python train.py --num_hidden_layers=9 --hidden_size=256 --n_experts=64 --experts_per_token=4 --d_expert=192 --d_shared_expert=0 --hidden_act="elu" --moe_layers=[1, 2, 3, 4, 5, 6, 7, 8] --router_score="sigmoid" --normalize_top_k=true --routed_scale=2.5 --balance_loss=0.000227 --balance_bias=true --init_std_router=0.00683 --lr_router=0.00188 --vocab_size=32000 --norm="rmsnorm" --norm_eps=1e-07 --tie_word_embeddings=true --optimizer="soap_variant" --learning_rate=0.0147 --beta1=0.95 --beta2=0.95 --batch_tokens=[65536, 131072, 196608] --max_seq_len=768 --train_tokens=549700000 --max_steps=4571 --dataset="wikipedia_en"
Below are experts of layer 6 (counted from 0) of a mixture-of-experts language model. Rows are named router (the router's row for the expert) and show model dimensions 0-255. Each number is 128 + 32 x the weight over its row's rms, rounded and kept within 0 to 255.
Before each expert's rows: a language model's description of what the expert responds to; "mostly gets" lists some tokens that are sent to it at least half of the time. This comes from a sample of Wikipedia text that the model never trained on.

# expert 13
It responds to: Common surnames and city or state names inside names, especially after New or a first name: Smith, Jones, Chicago, Jersey, Houston.
mostly gets: " Smith", " Jones", " Mc", " Johnson", " Brown", " Wilson"
router [148 112 163 127 156  92 121 189 171 149  97  88  90 113  88 134  85 136 137 104 133 135 149 148 101 185  96 118 113  70 142 126 107  64  95  86 128  97 180  68  35 152 201  71 105 110 167 167 106 106 134  61 153 109 141  95 115  93 120 116 157 147  50  64 128 146 119 121 119 140 154 132 137 106  89 169 133 164 126 137 179 134 147 104  98  50 107  81 149  81 171 111 146 150 229 147  65 120 170 156 117 117 130 100 207 137 137  34  82 170 154  94  87 158 126  89 178 169 142 145 177 129 121 133  91 142 100 137 150 127 169 123 167 104 103 169 157 101 110 194 108  94 108  71 103 164 166 118 135 145 151 124 138 142 134 207 169  86 159 118 166 153 131 167 117 101 120 119 118 142 146 135 170 135  89 182 125 153  83  81 132 113 154  88  90 127 132 149 133 155  87 156 175 107 174 135 119 110 160 109 126 148 148 126 157 148 138 114 143 121 115 144 165 170 140 129  87 105 155 129 108 137 130 110 134 157 129 130 102  96 159 170 162 128 106 130  92  63 133 147 142 105 167 101 131 198 132 110 126  98  97 135 115 126 146 156]

# expert 28
It responds to: Connecting words and names in railway, station and broadcast text, such as operated by, Line and, Pacific Railroad, trains westbound.
mostly gets: " railway", " Railway", " Railroad", " operated", " trains", " owned"
router [ 68 155 190 119 140 125 124 117 142 129 172 113 124 116 104 153  58 159 141 149 147 112 104 148  82 101  77  94 171 166 120  93 132  98 121 144 159 134  86 110  97 135 144  11 102  77 162 102 107 115 128  58 105 149 235  95 145  54  90  92 165  49  87 106 135 145  90  93  87 105 141  77 155  89 116 172 133 119 175 177 168 127 161 209 128 142 112  92 110 121  95 121 129 131 129 149 107 128 114 133 121 130 167  85 136 102 214  44 118 141  93 149 106 101 128 112  99 118 129  91 157 121 118 122 100 108 171 158 161 129 124 110  94 194 177 151 141 128 127 143 130 111 105  67 130 222 131 188 114 153 202  92  78 127 172 135 117  87 142 100 170 122 123 124 121 140 110 117 103  78 177 136 114 101 171  87 204 135 133 135 120 138 160 142 133 120 172  60 145 102 133 135 142 155 130 141 160  93 182 146 131 199 160 128  94 173 118 114 102 166 105 102 175 161 124 103 110 133  96  91 142 158 120 118 124 101 137 117 155 142 133 144 147 140 130 155 105 116 150 137 132 129 149  87 143 124 160 105 114 137  89 118 141 112 148 111]

# expert 0
It responds to: Articles and possessive determiners before a noun, mostly after prepositions, such as the, his, their, its, her.
mostly gets: " his", " the", " their", " its", "The", " her"
router [154 117 146  62 150 156 136 191 107 138 163  64 155 151 187 134  98 156 184 125 127 166 136 171  94 169 125 103 141  98 119  66 163 165 120 151 120 170 102 122 129 158 191 107 117  43 157 140 126  88 106  61  98 172 196 101 139 128  78  62 154 112 133 103 159 103 120 111 131 142 116 109 114 142  46 160  84 191 140 147 130 234 145 125  84  84  80 139 100  91 101 165 165  82 170 144 149 153 143 141 105 103 137 114 138  45 166 103 125 105 192 108 132 164 137 114 143 144 113 108 129 128  23 110 147  97 124 137 132 113 161 131 187 197 142 171 117 144 140 109  95 138 150 124 176 129 189 195 110 113 113  92 114 175 144 141 139  83 155 163 139 131 139 146  75 112  84  85 113 155 115  85 127 148 125 141 142 138  91 105 143  95 121 143 135 138 196 101  94 101 103 122 121 138 144  95 148 115 103 101 129 168  95 156 139 147 126 128 103 162 110 123 147 149 161 122 126  81 122 110  99 162  93 111 139 143 107 117  85 148 134 165 188 113 109 129 124 167 191 136 164 106 176 151 109 160 136 134 164 157 117 160  78 128 188 148]

# expert 55
It responds to: Compass and regional words and connectors in place names and location chains: north, southern, Soviet, Great Britain, commas in city, country.
mostly gets: " north", " east", " southern", " South", " Soviet", " south"
router [116 109  82 102 153 121 123 121 104 124 159 153 111 159  61 142 129 139 169 131 146 183  86 119  90 130  86 111 172 136 179  52 120 163 112 166 124 180 186 124 157 152 112  72  77 122 143 147 126  78 116 106 156 145 193 179 109  85 131 110 154  47 107 133 107 142  86  89 134 113 108  65 147 172 109 122 162 123 112  89 160 190 114 183 125 122 117 100  96 118 112 156 121 125  70 165 103 141 166 163 136 129 130 140 144  57  96  94 103 130 167 117 113 154 110 104 137 183 158 137 193 133  95 164 118 129 163 141  91 117 143  73 118 152 159 116 106 163 106 119 129 110 122 117 154 136  64 146 194 135 108 124  92 141 139  98 124 134 132 190 145 200 182 152 104 148  51 111 139 100 133 130  93 130 134 108 137 184 144 162 146 142  83 152  82 152 162  83  95 134  79  83 143 142 153 109 105  56 150 112 162 173 109 120 112 149  64 140 121 168 145 142 105 178 134  80 102 141 130 115 123 152 165 169  59  77 140 191  71 134 103  98 168 130  57  98 152 150 144 119 134 102 206 102 148 150 142 125 144 109  82 156  97 144 165  90]

# expert 29
It responds to: Past-tense verbs and action nouns for movement or change in narrative prose, such as came, moved, returned, released, death, development.
mostly gets: " moved", " returned", " signed", " development", " death", " research"
router [ 58 120 135 100  94  99 133 121  93  72 128  66 102 137 100 144 102 114 170 182 147 174 157  86 113 124 122  94 156  76  85  50 129  94 125 130 183 211 128  78  77 120 162 135  89  52 121 105 136 127 100  99  83 130 164 139 109 142 104 125 187 155 146  83 106 127  92  96 156  88 100 163 147 156  63 131 149 190 140 171 136 153 149 155 153  92 108 144 124 173 163 168 139 143 174 111 127 142 116 179 144 132 120 150 183  73 128 119 145 119 143 179  89 158  85 116 151  98  94 102 175 118 124 186 155 178 115 140 144 179 108 125 178 145 118 153  99 113 192 146 127 115 116  89 106 183 133 147 121 112 173 123 153 149 145 125 130 142 131 179 132 175 125 119  81 127 121 132 134 162 177 125 134 105 123 117 159 151 115  58 151 139  83 120  91 179 212 129 164 168  81  83  91  72 133 163 159  95 142 143 109 228 100 161 122 148 108  97 121 137 115 187 191 153  98 139 135 139 149 132 145 112 141 171 123 124 164 134  92 115 169 157 112 137 108 176  60 124 147 141 176 124 205 125 125 150 162 152 113 116 110 145 115 111 153 124]

# expert 49
It responds to: Numerals in tables, match reports, ages and dates, such as goal minutes 32', vote counts, day numbers before month names.
mostly gets: " 0", " 1", " 30", " November", " 6", " 26"
router [190  98 155 113 182 135  75 171 146 101 150  66  94 145  59  83  81 144 183  93 143 166 115 106  77 138 168  92 131 134  84 111 153 136 154 157 129 128 152  68 152 141 105 136 146  37 133 164  55 120 109 123  63 100 101  78 109 129 102  97 139 123 119 125 139 157 118  90 144 110 120 148 167  79 157 161 163 132 172 160 202 143 129 129 135 128  82 158 106 107 170  92 123 127 126 101 139 112 179  96 109 158 198 130 132  53 134 111 116 121 177 161  89 123 152  76 145 149 104 102  92 126 111 131 127  92 192 117  92 120 156 170 149 161 102 192 125 150  88 173 156 125 127  54 200 105 127 161 161 215 171 141 119 138 111 142 161 112 138 111 154 135 169 104 158 112 128 136 161  56 107 123  91 161  98 188  90 159 166  68 108  84  52 170 117 183  95 149 132 141 151 123 118 151  97 141  89 102 144  73  77 140 128 141 109 128 116 115  76 114 128 122 131 140 160 103 154 145 112 132 128  93  98 139 102 114 104 127 120 121  84 186 123 193  93 131 161 112 125  80 134 128 132 121  79 140 158  93 123  89 117 123 121 142 131 152]

# expert 39
It responds to: Pipes at the start of table rows, wiki heading markers like === and ==, opening quotes in track lists, and some first names.
mostly gets: " ENG", " BRA", " Chris", " *", " ROU", " William"
router [158 151  79  88 151 128  73 128  86 118 116 130 130 160  91 151  79 147 177 137 122 122  93 122  62 160  95 127 154 111 118  98 112 105 168 159 118 144 138 157 117 166 164  86 126  91  81 111 134 131 113 147 169 176 165 141 156 138 122  59 117 122 149 102 114 120 128 144  94  93 161 113 212 116 116 107 139 164 130 127 204 106  80 143 125 146 131 135 178 136  98 158 103 118 196 110  92 108 106 115 136 144 177  62 125 129 155 106 128 101 109  90  95 204  84 124 194 167 115 115  74 146  85 133  75  57 110 114 164 126 160 146 146 151 136 151 122 114 184 140 133 115 166  81 116 133  93 130 100 115 190  84 115 157 118 129 120 100 142 158 106 119 128  92 158 109 155 135 181  86 209  86 110 160 135 141 163 163 104 137 103  85 129  99 123 139 155  96 202 125 119 155 130 141  98 166  88 100 126 116 131 193  98  95  87 164 147 158  89 115 131 114 127 163 106  60  73  84 117 113 139 162 102 100 126  89 124 145 143 110 187 170 163 160   3 166 126 107 140 130 172  89 192  94  84 164 124 146 142 117  76 173 108 135 129 129]

# expert 1
It responds to: Articles and evaluative adjectives opening a noun phrase in prose, such as an, the, important, significant, certain, common.
mostly gets: " an", " An", " important", " good", "An", " sexual"
router [102  93 154  98 138 151 102 150  77 129  72  69 158 168 141  93 105 208 142 138 215 147 106  55 102 148 158 122 158  52 101  73 119 161 123 147 194 161 104 161 144 137 186 107 100  81 128  97 142 139 141  33 138 156 172 133  94  73  72 117 108 117  96 122 148  76 164  87  97  85 114 113  96 140 100 113 133 137 146 137 135 121 140 111  62 105 116 145 117 127 130 114 146  62 151  91 140 164  91 127 133 154 129  93 152  60  53 128 112  92 169 118 116 133 135  87 133 163 152 110 130  67 101 115 128 109 154 122  69 131 141 143 187 163 160 139  90 123 155 138  75  99 153 126 112 101  90 110 127 177 192 109 113 102 153 110 166  75 168 112 123 207 134  90  63  91 130 105 175 128 109 125 146 121 117 154 213 129 109 129  78 123 139 155  78  98 135 140 104 116  73 111 133  93 193 117 158 111 144 123 161 152  72 117 134  95 151 105 142 160 119 155 131 134 148 103 115  90  83 125 108 141 144 101 117 141 126 149  87 105 138 206  99 144 136 130 108 111 137 144 147 144 176 165 123 108 107 125 184 129  93 166 102 138 182 127]

# expert 36
It responds to: Plural or time nouns ending a phrase and discourse adverbs, such as years, time, players, well, However, often.
mostly gets: " well", " However", " so", " just", " often", " again"
router [183 136 170 116 174 130  69 177 137 155 100 101  93 133 111  95  31 131 161 157 152 138 102 178 108  98 125  57 118 107 137  82  91 137  90 157 171 131 171 134 129 144 181 106 115 137 140 110 139 136 169 121 108 171 204 126 176 118 118 133 103  93  90 146 160 146 144 107 144  59 103  96 117 145 143  83 117 195 105 171 180 128 158  69 147 154  96 146  87 131 209 106 141 157 135 128  88  92 151 157 131 123 160  91 159  63  91 138 160 141 181  88 104 150 178  81 162 141 130 147  93 139 110 100 164 148 117 144 107 127 146 200 105 123 210 160 160 120 171 179 161  97 133 136 163 202  83 127  72 118 106  89 151 136  86 120 149 114 142 147 221 189 173 149 104 129 132 137 160 148 128 117 146 116 113 130 135 145 154 112 108  83 108 114 180  92  87 137 175 151  75  97 137 104 167  87 151 127 122 123 143 155 154 111 119 133 137 113 181 145  80 175 152 134 118  71 137 131 141  66  74  79  86 153 129  87 163 153 121 124 113 165 137 180 117 127  90 104 161 137 117 145 166 115 151 155 115 130 121 144 129 166 101 112 137  83]

# expert 11
It responds to: Short capitalized first pieces that begin proper names of places, teams, people and horses, such as San, Man, Hitchin, Patten.
mostly gets: " San", " Or", " Har", " Bur", " Tri", " Car"
router [152 108 204 144 124 171  64 122 122  82 104 114 108 109 122 125 127 160 152  23 162 176 136 133  97 152 158 107 129 158 139 150 135  71 199 114 116 130 151  96 157 145 123  57 108 142 128 140  82 131 189 149 112  99 161 121 164  45 175  47 164 134  80 124 111 127 109 101  75 124 117 109 120 141 129 185 115 178 142 159 142 146 162 186 130  87 139 104  94 129 144 169 123 175 176 155 104 121 160 142 100 126 158 121 116 139 170  82  89 108 146 143  89 151 138  82 157 193 156 132 159 119 126 122 148 127 109 142 165  89 108 123 144 140 127 138 157 170 112 175  74 103 151  78  77 128 160  66 104 175 116 118 138 136 123 174 174 102 143 162 104  97 134 111  99 123 112 104  91 131 140 145 117  79 151 189 148 121 107  90 118 143 157 138  78 138 138 116 191 138 133 134 165  58 146 136 149  94 153 133 133 192 137 100  95 159 110  84 128 163 120 175 136 157 130  78 108 130 161 133 138 123  96 104  75 112 186 166 124  74 100 154 143 186 124 170 112  93 135 131 138 129 164 111 141 191 162  43 161 145 159 139  73  98 196 111]

# expert 54
It responds to: Prepositions and subordinating conjunctions beginning a phrase or clause, such as in, as, for, when, after, during.
mostly gets: " when", " after", " during", " until", " where", " After"
router [104 107 140 124 147  73  72 151 125 144 168  98 104 130 115 108  87 135 182  63 113 187 146 100 128 141 214 122 105 159 124 104 154 168  65 105 158 147 128 144 105 119 123 110  73  99  96  86 141 130 162  73  91 124 181  89 117 174 120 109 133 114  89 137 161 141 129 177 126 124 145  96 115 147 174 146  99 141 130 149 126 174 129 140 184 132 125 124 103 103 149 111 154 159 138 163  57 120 105 206  90  84 160 131 107  74 139 125 189 168 158 155 118 168 129  61 199 151 136 143 139 179 126 109 143 118 156 152 162  72  98 134 138 139 170 122 150 106 117 142  94  92 158 151 104 182 100 145 155 174 176  62 112 143 200 161 130 138 155 158 184 146 168 132  92 102 178  89 136 133 186 129 151 149 100 153 197 150  78 148  67  95 162 164 122  90 157  91 180 138 116 101 150 106 106 169 103  92 118  96 150 147 165  91 120 129 155 117 122 210 154 158 113 169 122  83 159 113  25 131 147 119  78 105 146  85 108 168 129 116 148 143 163 124 113 138 147 111 161 128 156 133 180  88  98 132 118 138 172 132  93 130 102 117 168 130]

# expert 41
It responds to: Function words and qualifiers in technical descriptions of objects and materials, such as fitted with, composed of, typically, using, higher.
mostly gets: " using", " lower", " typically", " mm", " contain", " unique"
router [ 85 121 178 107 156 173 127 143  78 181 112  78 128 162 112 127 105 184 137 125 141 141 141 156 114 196 124 118 171  80  98 127 186 117 173 125 198 138  80 151 116 140 164 132  96 116 140 102 107 202  81  98 118 121 137 130 196 109  86  46 130  88  20 119 156 108  73 128 163  94 132 136 151  81 132 111 111 150 125 164 128 168 139 158 128 132 121 165  78 169 150 163 123 137 187 174 156 142 142 130 152 164 145 112 139  20  93  77 161 145 114 113 142 148 142 110 108 137 161 100  94  94 123 123 134 151  94 156 107 156 103 154  81 133 189 194  71  81 134  80  78 106 213 125 125 113 117 152  79 152 145  91 111 155 145 141  97 121 158 120 186 200 115 107 105 123 149 138 143 142 110 104 142  90 112 111 175 123 145 133 118 144 134 163  77 126 172 116 193  78 153 168 156 133 137 111 132 102 176 124 112 174  98 111 112 141  80 115  89 178 165 150 169 145 123  84  73 151  66 124 145 143  83 157  97 112 130 143 117 132 103 130 165 146  99 173 146 136 131 162 135 146 134 129  78 138 161 104 176 102 150 135 144 129 139 110]

# expert 25
It responds to: Prepositions and particles following verbs, especially passive or copular ones: located in, born in, based on, made up, set in.
mostly gets: " located", "On", " born", " based", " According", " died"
router [ 45 152 157 127 190 183 101 113 134 143 124 124 132 131 105 151  81 203 194 167 170 157 177 137 125 138 153 101 145 173 124  86 154 131 130 152 156 127 149 108 134  91  81 120 113  94  87  83  99 128  94 130 107 144 156 110 133 178  66  61 140 152 116 134 106 167 121 104 171 129 109  95 138 132 118 157 130 112 139 120 186 137 201 157 101 115 130 119 180 203 186  84 128 140 134 161  89 115 182 130 113 120 130  74 144  52 111 109 182 103 156 116  90 140 152 108 134 200 117 108 106  73 106  76 131 175  92 139 132  77 132 141 119 111 135 184 151 134 128 121 113 141 135  94 107 148 137 153 134 172 198 108 141 159 105 128 161 159  85 125 177 149 175  95 103  83 186 126 162 139 107 123 131 141 152 156 147 117 136 128 118  97 128 200  99 135 134 118  89 109 116  98 157  99 111 183 122  84 110 108 121 136 121  86  95 103  88 154  92 190 118 110 150 113 118  89 146 129  43  69 170  96  73 153 112 102 142 218  97 120 133 141  94 101  94 106 132 144 124  99 153 131 140 138 181  96  92  93 103 161 152 130  84  65 183 118]

# expert 5
It responds to: Word pieces inside non-English place and personal names, such as Indian, Slavic and Turkish ones (Duvvada, -ić, Singh), plus N in coordinates.
mostly gets: " Born", "iya", "ów", "loan", "ş", " Stadium"
router [106  70 115 135 193  77  86 187 149 171  73 139  90 126  37 145 111 189 143 156 126 155 120 120  78 117 175  97 181 127 107 111 153  83 152 102 120 160 150 111  92 179 131 109 123  84 127 176 117  95  78  88 114 135 204 144 111  48 143 112 176 112  85 142 101 138 120  98 119 139 142 100 122 138 155 176  78 147 116  99 126 147 153 165 137  89 101  90 145 142  98 118 104 142 143 132 123  83 131 129 118  68 128 110 146 139 155 110 101 135 158 131  69 155 152 135 124  88 103 124 145 153 153 115 124  72 151 117 130  61 144  63 143 133 158 201  90 158 116 164  62  83 122  77 130 181  71 170 211 115 164 147 118 125 127 146  52 153 164 115 208  62 184 150 135 126  90 119 153 190  82  96 101 123  79 154 130 176  76  54  87 138 109 119 141 147 142 117 131 104  89 132 104 147 115 133 115  68 161 144 112 167 122 112 101 131 161 136  84 122 151 105 153 159 139 144 147 102 119 128 100 121  98 145 145 153 136 140 110 104 112 143 179 148 110 153 104 120 182 124 124  82 137 147 146 125 143 100 117  65 128 165 141 108 167  99]

# expert 52
It responds to: Clause-starting subject words right before a verb in narrative prose, such as he, they, it, who, There, often after a comma or when.
mostly gets: " they", " he", " would", " who", " They", " she"
router [128  93 189  97  87 100 116 173 141 117  38  99  59 127  20 107  88 142 139 118 140 107 105 150 104 147 104 126 130 137 159  85 131 130 153 112 130 193 178  89  93 161 139 107  72  93 127 124 110 177 157  63 185 198 167 107 169 118 171  98 137 146 100 113 109 172 118  57 155 101 139  92 104 132  85 152 105 135 192 148 153 106  97  92  85 141  96 143  94  94 174 115 134 107 116 100  64 130  68 166 166  85 127 117 161  85 167 122 124 108 128 102  97 144 159  87 140  92 138  89 127  76 117 176 132 134 121 142 114 152 110 138 184 131 168 166  84  64 151 148 149 132 182  72 108 150 120 145 157 119 136 106 171 124 117 110 114 116 147 131 180 129  91 189  66 119 133 115  72 139 134 114 106 130  80 116 132 181 123 125  55 115 127 146 121 166 114 123 149 117  70  67 148 157 146 132 108 148 171 102 119 177 143 130  62 160 108 170 104 143 131 166 109 161 127  71  97  70  91 109 121 114  83 134 175 136 148 156 176 119 114 180 148 175 128 156  92 132 158 166  90 110 153 117 120 110 148  95 128 152 120 127 120 129 120 146]

# expert 32
It responds to: Common nouns after the, a, his, their, often ending a clause: match, contract, battle, effort, division, evidence, plus arrested.
mostly gets: " battle", " conditions", " contract", " match", " property", " road"
router [105 126 156 115 130  92 117 139 111 130 118  69 103 129  92 120  77 144 167 136 144 126 105 104 107 157 153  81 143 119 130 137  82 138 111 136 132 196 156  77 123 118 139  96 129  74 140  94 122 118 199 117 129 123 169  92 127 159 151 142 104 116 143  95 113 149 150 117 106 133 128 125 118 116 109 140  57 190 138 213 195 111 160 137 125 158  88 155 145 141 202 136 113 130  94 138 123 129  77 156 123  87 142 104 221  70 111 149 114  75 116 166  91 162 111  97 171 109 152 105  96 144 113 137 152 145  61 154 149 182 123 193 189  82 162 198 125 129 172  94  94 121 151  60 172 161 137 137  93 161 118 127  64 154 156 111 127 147 152 170 126 120 118 159 130 132 126 117 109 165 145 101 114 124 114  98 167 145 123  37 152 124  77 137 110 109 177 119 167 131  85 129 122 100 125 135 161 120 169  85 140 167 162 124  72 117 164 120 102 186  81 150 149 122 149 109 136 132 150 115 126 117 109 105 138 125 141 174  97  89 145 162 160 185  94 128  16 149 145 112 137 135 203 142  94 161 181 136 115  55 110 124  68 100 121  62]

# expert 44
It responds to: Ordinal and sequence words after the, such as first, second, last, next, final, previous, plus other adjectives and names in noun phrases.
mostly gets: " second", " First", " first", " last", " third", " final"
router [140 112 125  98 181 195 108 174 128  99 167 129 119  89 101 166 113 170 177 103 148 164 189 118 132 100 151  97 106 110 100  92 180 167 151 116 162 153 119 197 115 153 168 103 124  35 126 128  91 100 156 109 121 101 139 115 175  36  92 109 168  49 114  81 112  76 132 110  88 147 126 113 134 171 137 146 106 178 181 148 100 141 183 135 130 111  87 149  61 105 166 146 170  83 162 133  95  97  84 187 145 102 101  83 100  81  79 118 139 115 133 175  98 111 125 143 121 151 124  92 147 152  79 163 131 123 128 109  92 100 182 151 202  93 114 114 138  99 127 159 115 144 141 124 162 173  98 126 119 138 195 173 102 146 155 165 209 114  93 185 110 113 141 167 109 129  85 132 119 125 150 135 126 131 126 152 128 172 121  45 106 117 116 216  60 115 169 144 146 119 167  89 108 147 170 103 104 136 170 125 126 130  69 139 107 113 145  93 119 136 128 106 162 142 126 103 164 110  56 135 124 117 103 145  88  28 133 164 127  90 105 154 159 112 126 105  96 122 119 107 122 121 132 120 105 163 131 135 112 128 107 156 116 109 158 156]

# expert 12
It responds to: Opening pieces of names, codes and symbols in tables, citations and taxonomy lists, such as Cir, 978, H, Wild, underscores.
mostly gets: "_", " ال", "‍", "^{", "{", " Pok"
router [121 149 135  85 187 127 105 128  92 126 110 113 113 147 108  75  45 190 191 122 157 220 125  91  84 151 112 126 197 112 140 133 144 119 143  80 144 128 132  91 137 197 161 114  61 101 138  94 110 106 108 100 125 140 167 131 157  99 138  89 151 134  82  58  97 174 115 113 131  87 170  93 162 156 134 148 130 167 156 187  91 148 134 158 186 106 141 115 110 147 143 120 169 134 120 148  85  69 125 101 128 114 151  70 116  98 129  37 118 129 164 104  95 137 118 125 136 133 141  76 148 128 114 111 144 162 165 135 129 147 122 108 202 114 160 229 115 177 143 155  87 148 173 117 166 168 124 138 108 169 166 103  87 160 181 118 132  91 164 116 141 145 122 108 132 113 106  73 127  89 121 130 132  65  86 131 207 146 144 126 102 152 147 130 138 155 156 168 111  99 101 138 136 119 150 113 158 111 184 137 133 195 151 125 135 135 127  96 145 145 157 160 191 172 115  93 143 106 105 135 103 132 119 122  96 151 119 141 159  83 103 166 124 188  77 160  54 113 143 180  73 164 134 123  72 112 151 123 131 101 111 130 100 112 196 171]

# expert 63
It responds to: Early syllables and letters of Slavic, Turkish, Arabic, South Asian and German names or words, e.g. Ke in Kefeli, Ya in Yasmeen, Š, Kha.
mostly gets: " Ka", "ü", "č", " Sch", " Rad", "ä"
router [146  90 128 100  96  93 119 140  91 170 121 122  90 101  97 168 117 232 159  65 179 187 159 104  80  72 171 143 113 158 129 108 151 117 121 141 151 124 160 123 141 201 106  98 113 125 156 106 104 122 191 103  82 120 126  74 119 127 120 136 150 157  74  99  99 100  76 117 139  42 183  72 171 113 140  79  85 153 136 111 118 206 153 139  94  75  71 121 149 142 129 132 103 115 139 152  89 120  98 118 104 134 144 105 186 145 124 124 109 129 122 165  53 144 110 142 143 148 135 166 168 132 125 129 146 147 158  89 149  81 161 141 167 174 149 170 155 152 147 134  80 102 109 133 124 126 105 115 135 144  81 114 131 164 163 207 127 164 171  97 146 114 139 122  95 147  89 188 171 116  90  82 175 106  98 145 176 158 105  89  68 153 151 131 131 175 179 127 131  60 100 149 154 131 144 135 140  95 141 111 137 135 138 116  84 147 143 123 171 131  82 172 101 203 163 128 159 143 149 114 138  60  97 178 121 100 110 170 111 123  83 145 154 159 102 159  96 134 152 180  78 106 132 163 151 157 155 123 149 109  64 146 130 125 186 153]

# expert 31
It responds to: Sentence-final periods, closing punctuation like ). and .", line breaks after paragraphs, and == section heading markers.
mostly gets: ").", ".\"", "\".", " ====", " ==", " ==="
router [ 85 147 162 140  71  58  99  94  99 190 141 117  76 133 107  96  77 112 127 116 115 107 147  95 111 135 122  82 155 104 146  52 142 162 104 116 121 145 157 170 122 109 151  84 101  41  84 159  90 114 128  91 174 132 191 126 111 162 126 143 140 182  94  91 113 160 152 115 167  58 118 137 124 118 145 138 132 180 118 150 107 162 125 117 151 132 129 133 137 110  87 136 116 118 124 157  49  79 140 148 111 126 172 105 184  57 109  95  89 128 169 129 117 141  86 138 153 163 152 133 130 127 125 177 135  97  92 133  79  40 107 125 109 160 148 188 125  90 135 140 120 134 175  91 177 112 129 118 103  73 144  76 105 156 106 117 114  50 148 113 159 125 116 173  87 127 118  90 138  79 186 175 117 154 193 131 169 157 165  48 153 149 141 114  76 113 152 131 130 134  57 119 146 163  94 112 104 127 115 125 104 134 148  81  96 114  86 116  79 136 113 117 131 137 112  80 115  74 105 139 127  81  69  97 134 126 171 136 140  98 175 137 139 167 122 146  69 103 152 147 169 147 175 128 113 117 156  69 192 138 171 138 141  98 187 118]

# expert 40
It responds to: Final pieces of personal surnames in sports tables, draws and credits, such as Gius-tino, May-ot, Will-ingham, plus Jones, Smith, Racing, Productions.
mostly gets: " Motorsports", "–0)", " Productions", " Murphy", "ić", " Jones"
router [ 89 114 128 135 181 107 108 131 141 180  67 117  50 137  23 127  71 120 175 122 129 144  84 142  94 157 147 100 110 109 163 125  97  96  95  97  96 140 162 130  46 168 147 130 120 112 113 155  98  87 160 104 190 129 204 142 137  99 122 154 180 110 133  58  75 133 135  94 162 111 150  92 148 119 124 179 104 130 130 139 140 121 162 177 130 113 105 133 165 106 103 106 121 102 148 119  74 130 133  97  99  68 127 107 155 126 136  80 108  66 166 125  61 122  99 137 113 121 151 120 106 114 136  70 115 137 135 142 108 139 153 132 114  79 115 126 110 122 126 189 108  81 168  86  84 191 147 136 155 148 157  31 112 132 120 189 143  99  90  99 170 163 103 199 100  59 125 111 102 185 173 107 127 136  30 167 150 180 124 103 110 134 131 110 142  82 187 136 104 120  67 144 119 186 113 110 108 102 187 118 124 150 136 142 161 155 127 138 119 165 138 164 153 136 145 141 105  91 131 132  97 123 111 173 171 181 127 118 114  57 104 155 149 137  84 111 129 137 123 113 100  91 136 136 122 180 161 125 127  88 125 123  99 100 154 139]

# expert 58
It responds to: Full stops ending sentences and the following The, plus pipes after opponent names in fight records, such as Win | 22–3 | Name | Decision.
mostly gets: " The", "\".", ").", "The", " 2007.", ".\""
router [131  74 166  63 135 130 111 106  74 144 149 117 137 153 133  97  81 153 117  25 107 143 154 122  81 202 182  95 171  93 145  85 125 124 111 130 165 136 136 166 117 139 151  53  98  74  97 152 126  99  98  49 146 157 175 138  88 153 147  92 135 127  99 108 129 154 102 145 147  73 147 137 149 137  96 178 141 161 206 138 123 169 150 141 164  79  98 138 152 146 108 144 143 121 156 194  71  80 132  99 128  86 115  92 127  68 173  60 102 125 138  96 120 144 117 154 142 166 176 103 149 129 109 122 133 129 135 142 167 120 141 142 148 179 144 157 136  96 132 140 132 123 148  73 115 138 171 175  96 163 219  42  70 163 126 143 173  90 179  97 117 137 137 150  58 130  87 109 168 123 140 111 119 116 169 127 185 167 129 134  92 130 178 134 120  86 147 114  97 159 125 156 126 161 139  87 101 139 157 104 182 171 149  91 110 166 102 141 112 174 114 142 169 181 129 114 147  90  99 135  97  84  81  92 107 145 134 163 141  95 184 164 151 151 103 136  77 122 144 153 135 112 152 134 137 151 147 100 173  96 166 142 126 124 158 167]

# expert 60
It responds to: Line-initial list dashes in infoboxes and career or office words in biographies, such as became, appointed, elected, Deputy.
mostly gets: " became", " appointed", " Deputy", " Assistant", " elected", " officially"
router [134 115 169 123 176 152 126 101 127  89 133 131 101 127 104 115 146 119 181 141 103 138 133 148 119 113 120 143 166 100 161  85 151 118 135 160 152 139 169 146  84 161 209  55 117 128 160 101  87 124 119  35 143 142 141  94 124  91  98 146 183 143 126  82 123 131  79 151  93  84 115  94 124 137 144 125  94 130 219 131 152 161 131 111 119 137  98 139 159 104  84 154 194  84 213 128 137  99 115  98  46 102 103 140  95  33 123 131 112 128 163 131  97 181 116 118 104 143 104  64 159 133  78 156 156 113 154 119 173 117 136  66 148 171 142 139  95  88 131 156  80 113 113 143 159 153  86 147  97 120 180  55  78 132 142 126 191  96 103 137 128 149 102 153  19 141  88 156 122 121 138  99 158 169 140 126 159 181 119  81 100 118 143 160 125 136 138 136 107 149 104  56 207 141  95 116 132 100 144 140  76 117 153 126  94 157 138 160  61 163  70 144  96 132  88  99 166  87  72 110 155 132  79  96 152  87 131 124 128 142 153 163 148 139 147 115 137 175 141 193  99 107 123 126 104 137 108 127 135 163 104 135 114 125 121 127]